{"d_model": 192, "experts_per_token": 2, "d_shared_expert": 128, "activation": "swiglu", "router_score": "softmax", "vocab_size": 12325, "tie_embeddings": true, "optimizer": "muon_variant", "beta1": 0.95, "batch_tokens": [65536, 131072, 262144, 524288]}
Below are experts of layer 3 (counted from 0) of a mixture-of-experts language model. Rows are named router (the router's row for the expert), gate (a neuron's input weights, with its number), up (a neuron's input weights, with its number), down (a neuron's output weights, with its number) and show model dimensions 0-95. Each number is 50 + 15 x the weight over its row's rms, rounded and kept within 0 to 99.
Before each expert's rows: "gets" lists some tokens that make up at least twice as much of what it gets as of all text. This comes from a sample of Wikipedia text that the model never trained on. Tokens count by the router's weight.

# expert 18
gets: ",", " and", " or", " &", ";", ".,"
router:61 23 69 35 24 77 34 66 69 52 50 36 30 38 57 35 49 48 54 66 47 60 38 40 67 68 79 40 30 28 49 73 51 62 73 58 20 60 55 69 48 54 40 63 69 53 47 29 66 63 54 68 64 41 60 53 40 72 64 40 30 32 42 66 33 15 68 43 92 33 67 25 40 47 32 72 54 79 42 46 38 58 57 36 26 84 64 33 60 68 51 22 66 68 24 33
gate0:54 45 55 24 61 41 60 46 58 69 48 51 41 56 78 33 68 09 44 56 59 43 69 78 39 41 55 20 55 43 25 76 78 62 41 91 37 38 65 63 42 17 61 44 41 27 59 26 27 38 61 46 41 73 72 71 44 47 57 51 31 42 41 30 60 28 55 39 34 35 60 56 25 44 67 59 50 21 54 48 58 36 74 29 52 66 51 36 58 63 50 47 39 48 57 43
up0:70 42 69 36 77 85 68 54 64 59 44 29 40 94 84 15 81 30 68 51 69 58 47 62 40 36 52 06 57 22 35 60 66 66 60 73 35 30 54 51 51 56 53 33 39 30 50 50 31 51 53 42 60 47 55 27 43 43 63 50 48 39 78 27 51 49 49 49 19 22 40 63 39 35 73 48 51 07 44 60 47 35 49 34 47 42 47 55 60 40 53 47 48 50 48 61
down0:68 52 61 47 51 71 50 40 68 42 34 55 45 57 42 58 52 54 40 42 39 35 52 34 29 64 45 55 55 65 38 40 31 62 54 45 47 50 65 50 39 61 57 55 58 63 81 50 59 54 83 28 70 35 41 66 37 54 55 39 69 35 50 54 60 77 55 40 68 39 31 36 29 92 42 57 71 49 44 46 57 43 26 42 67 38 32 23 41 48 00 56 48 48 74 40
gate1:50 57 52 73 21 61 49 47 58 45 51 69 44 55 65 53 50 62 58 51 42 54 42 46 48 69 81 81 47 60 54 25 59 46 49 53 53 59 59 29 13 71 32 36 34 67 57 69 42 40 48 67 71 41 37 19 46 51 18 37 68 21 41 67 44 43 54 47 66 67 36 80 44 43 29 50 60 42 25 18 40 43 26 27 27 75 63 27 35 73 47 53 52 57 52 43
up1:82 63 54 54 63 51 32 13 25 38 32 37 54 37 59 61 44 34 16 43 72 43 51 77 44 50 63 69 40 47 43 48 52 42 49 50 64 51 55 56 51 74 70 70 66 31 65 30 59 40 63 61 50 40 71 67 44 37 45 60 36 61 55 13 65 38 60 60 37 73 77 00 54 68 72 40 55 73 39 40 61 53 45 64 41 42 29 30 44 42 62 50 30 49 31 83
down1:84 68 46 50 25 58 49 37 43 38 47 40 60 48 40 52 28 66 70 66 47 77 45 34 41 68 49 53 48 59 54 53 72 48 71 75 50 43 48 60 49 51 45 52 40 43 50 23 45 47 57 42 50 55 53 53 19 77 62 63 61 23 21 63 27 43 39 51 72 65 78 84 46 57 34 29 39 49 47 43 59 36 63 54 51 46 46 24 37 73 46 39 47 35 78 30
gate2:50 27 51 49 37 35 39 64 24 71 81 33 20 62 27 42 45 38 37 19 55 56 48 35 61 43 32 60 55 48 73 50 80 58 88 64 39 42 69 86 63 49 34 51 57 52 45 48 64 43 50 56 53 43 44 40 71 58 48 40 62 68 64 44 28 60 58 54 49 74 48 43 58 37 53 73 23 27 61 35 49 29 49 47 32 44 64 66 46 89 57 59 62 39 52 65
up2:48 49 55 32 57 41 58 47 57 47 31 53 36 43 73 61 58 81 66 72 30 50 59 49 40 61 82 47 52 60 60 49 43 69 50 45 55 76 47 25 81 40 57 45 44 53 39 24 24 75 71 38 38 42 69 41 45 46 43 58 73 66 17 44 66 46 33 51 36 17 58 37 24 39 63 47 72 46 32 48 52 74 61 34 48 54 15 21 44 37 24 34 70 59 54 11
down2:67 38 46 46 43 49 60 55 37 46 41 55 75 70 56 42 71 47 45 48 47 55 65 53 51 52 52 67 28 42 52 48 44 30 37 61 40 35 33 72 30 75 48 72 56 64 43 73 57 74 69 63 65 57 32 56 46 41 76 45 33 34 61 35 46 54 41 77 54 44 40 52 56 24 28 63 54 23 71 79 39 46 25 40 59 78 61 69 52 61 63 48 35 39 20 68

# expert 43
gets: ",", "),", " and", "\",", ".,", "',"
router:81 29 70 45 32 67 47 67 43 59 67 32 35 36 51 46 47 54 45 60 41 62 49 44 39 65 74 44 18 34 54 70 49 54 68 77 28 66 48 63 47 58 42 55 58 82 44 28 50 69 45 68 68 50 55 54 60 70 67 46 37 30 38 72 44 44 61 29 73 37 68 17 68 51 34 76 56 77 30 49 33 62 70 42 31 72 61 33 61 72 31 26 71 50 21 36
gate0:36 34 58 42 61 27 44 63 29 60 42 64 56 58 50 20 76 34 38 64 52 60 44 98 43 59 78 43 42 28 62 20 83 41 62 53 56 35 29 39 36 42 56 35 54 40 64 65 81 70 93 49 48 55 44 49 64 47 51 30 57 55 18 60 63 44 51 47 44 57 67 43 48 61 43 37 38 64 54 57 28 58 55 56 51 62 21 40 47 69 53 57 31 36 00 42
up0:46 27 61 62 69 21 58 59 42 50 51 95 23 46 98 87 31 43 56 78 50 52 51 61 53 63 41 34 37 24 42 40 52 36 47 51 67 46 37 48 05 69 37 42 47 54 60 51 30 45 64 45 18 25 59 50 45 49 55 12 69 69 47 87 51 48 38 19 23 66 42 50 50 51 37 52 26 52 41 53 58 36 73 52 30 55 40 75 54 78 54 77 55 63 55 51
down0:23 59 50 58 51 54 43 43 31 42 67 54 25 52 39 61 56 72 50 66 65 62 40 55 94 18 76 47 71 59 54 53 64 43 45 76 50 34 33 40 46 23 27 61 63 30 40 39 55 40 68 22 38 78 45 43 59 70 54 43 37 58 75 35 53 42 38 24 57 48 41 62 49 35 24 37 61 42 56 58 37 46 81 37 48 42 76 67 32 55 50 70 79 40 60 47
gate1:24 41 56 26 42 70 66 55 42 47 68 55 60 43 58 23 42 38 50 37 61 60 46 58 33 47 67 26 50 28 45 80 62 22 48 62 41 21 62 55 35 68 78 55 66 57 42 28 45 42 40 62 42 37 66 26 65 38 61 51 56 53 70 39 59 30 64 48 62 67 48 70 48 50 25 26 51 50 71 50 44 57 52 69 61 54 63 08 77 25 58 66 33 55 49 52
up1:33 45 43 91 53 55 67 61 75 36 39 49 50 72 27 69 39 41 42 52 41 51 63 34 61 22 33 69 45 41 64 55 44 61 78 23 75 77 75 68 57 53 51 53 20 56 24 26 31 45 54 47 49 31 56 41 54 83 53 69 57 50 45 55 41 61 27 41 44 43 57 36 60 53 71 61 56 58 37 58 55 52 49 64 47 80 28 67 29 73 58 49 43 38 22 54
down1:23 61 51 51 38 47 43 83 65 60 84 60 30 53 58 66 49 59 46 29 62 51 46 33 61 51 53 52 16 52 44 35 50 07 54 43 55 54 50 62 50 55 34 37 46 68 66 53 33 85 45 55 35 34 54 65 28 64 68 46 47 64 58 56 71 26 84 45 44 61 64 64 77 66 49 64 59 65 54 52 22 38 29 60 54 31 63 51 44 42 57 62 53 62 68 62
gate2:52 23 59 21 43 65 55 35 37 26 39 63 25 40 45 24 65 40 32 40 34 30 47 44 44 43 17 48 39 47 52 51 78 55 59 48 63 77 50 39 76 49 37 53 46 81 24 25 24 43 20 48 75 48 62 58 64 55 76 45 35 49 69 61 56 67 75 50 40 49 53 45 86 28 73 56 61 44 62 59 55 60 73 51 66 48 47 38 80 73 39 72 61 49 41 32
up2:50 53 55 74 67 65 40 36 68 80 64 59 47 78 48 57 62 70 48 45 63 25 50 75 55 71 85 45 23 55 50 40 84 58 31 58 47 46 58 52 73 41 57 48 40 37 51 55 38 33 44 62 56 40 41 19 62 47 63 66 42 63 47 31 43 25 19 23 58 37 44 30 52 73 56 44 46 80 45 23 52 59 16 35 58 67 43 57 65 16 66 49 63 37 47 74
down2:60 64 51 81 65 74 58 32 58 39 60 23 39 39 56 69 21 41 29 62 77 39 81 59 47 62 40 43 61 43 71 53 66 29 36 18 63 59 56 59 67 45 32 48 50 30 58 65 61 53 28 50 43 82 65 31 89 46 41 54 33 43 25 41 39 65 48 50 37 54 49 74 51 67 34 53 51 47 33 75 73 53 45 18 36 30 46 43 35 42 61 20 35 15 48 66

# expert 29
gets: "–", ";", " –", ":", " /", " -"
router:61 27 73 57 33 61 41 74 48 40 63 23 33 23 65 34 42 71 53 50 28 65 41 43 49 67 75 25 36 40 16 56 56 55 48 65 25 56 50 71 56 53 49 57 60 63 49 21 47 72 52 64 69 34 66 54 39 59 66 40 45 38 72 51 42 36 67 49 80 39 65 31 51 52 48 58 48 70 38 56 37 47 77 27 48 72 63 41 45 59 40 45 86 42 31 33
gate0:51 38 47 37 30 54 38 56 40 44 49 43 47 64 50 52 38 42 39 57 56 47 62 63 32 58 57 33 60 14 71 58 30 51 68 67 73 60 57 63 32 77 63 18 81 39 44 36 55 47 58 31 57 38 44 37 47 11 45 34 61 41 71 67 61 66 73 62 39 46 42 45 22 58 51 60 46 58 45 50 54 55 62 43 71 68 38 60 33 46 64 41 46 42 15 41
up0:65 43 58 43 28 60 29 69 60 56 56 45 45 45 46 51 22 61 53 61 51 43 70 81 46 57 21 40 37 37 51 70 39 56 21 76 46 61 72 64 48 72 70 35 66 63 39 54 69 48 41 34 66 39 52 28 74 28 51 60 47 47 63 58 58 62 39 58 66 30 20 19 49 52 55 69 66 55 43 23 36 52 72 35 71 39 58 48 34 73 88 51 46 49 48 49
down0:68 59 50 87 33 53 59 67 35 43 20 23 61 49 58 38 41 59 57 60 28 74 31 59 78 57 59 83 69 61 66 34 44 60 23 49 64 60 47 50 45 35 33 62 40 72 48 64 34 43 40 57 51 73 56 35 32 69 43 68 32 23 51 53 42 66 28 31 70 80 71 39 74 39 56 57 38 35 40 47 65 59 52 56 52 33 54 36 58 43 50 30 21 47 43 37
gate1:66 46 73 44 71 43 44 45 48 48 47 40 64 52 34 23 49 52 42 52 63 44 52 59 70 35 63 60 43 41 36 72 64 46 44 52 74 30 86 62 45 72 54 42 55 48 64 22 63 44 57 44 67 47 38 45 57 68 91 30 56 52 73 25 63 28 46 55 43 67 57 31 64 31 61 29 69 41 46 70 64 71 47 26 47 70 48 50 32 56 59 76 44 57 38 44
up1:42 49 24 61 48 52 60 47 49 58 48 35 21 54 39 60 38 56 73 62 44 56 54 50 50 49 00 39 30 72 64 43 50 24 79 26 64 61 33 44 53 73 47 54 27 52 36 58 45 56 17 50 49 66 56 41 48 48 52 46 55 36 44 72 34 38 18 55 52 32 70 50 39 62 71 33 47 64 54 41 46 55 66 45 39 49 40 61 68 27 53 59 63 62 67 70
down1:56 46 48 82 73 33 30 62 49 64 48 24 60 47 43 49 48 58 36 45 56 41 43 23 52 53 61 34 32 28 41 48 44 45 61 56 72 24 34 67 13 37 67 42 53 33 57 56 66 46 19 33 77 64 50 75 49 82 55 32 46 42 47 38 73 32 72 45 56 27 39 63 46 41 37 30 18 51 80 52 58 29 26 38 54 68 64 53 84 52 39 67 35 59 43 42
gate2:50 54 48 24 34 76 50 27 37 90 71 68 29 21 40 59 61 52 74 33 58 68 45 35 34 22 47 71 54 40 31 58 56 41 68 61 53 50 39 55 33 66 39 47 51 16 40 39 62 43 34 34 70 21 73 55 67 58 48 39 44 70 60 40 50 62 41 75 49 59 56 57 76 64 59 18 38 53 42 33 64 71 40 51 29 61 64 61 48 27 43 74 38 60 48 55
up2:52 32 55 50 48 62 32 88 36 23 38 50 55 71 39 78 81 51 30 54 66 21 64 59 57 88 44 48 73 32 69 39 33 59 62 52 45 46 41 23 56 35 47 59 30 68 44 67 39 51 74 15 33 63 51 31 55 50 49 68 50 35 42 60 68 58 68 36 67 30 63 59 53 42 38 84 61 40 38 80 35 51 54 39 38 62 72 66 72 57 57 34 41 38 65 40
down2:65 63 55 45 64 31 51 51 41 31 80 38 16 32 49 58 58 80 55 70 53 47 41 34 64 48 66 48 53 46 42 29 53 41 52 17 37 56 44 61 49 72 20 69 47 63 44 69 70 75 65 36 68 43 35 64 44 50 38 53 53 52 53 52 70 44 10 49 51 45 50 72 27 42 49 65 47 42 56 34 40 58 60 66 49 35 32 46 61 61 60 45 38 50 66 47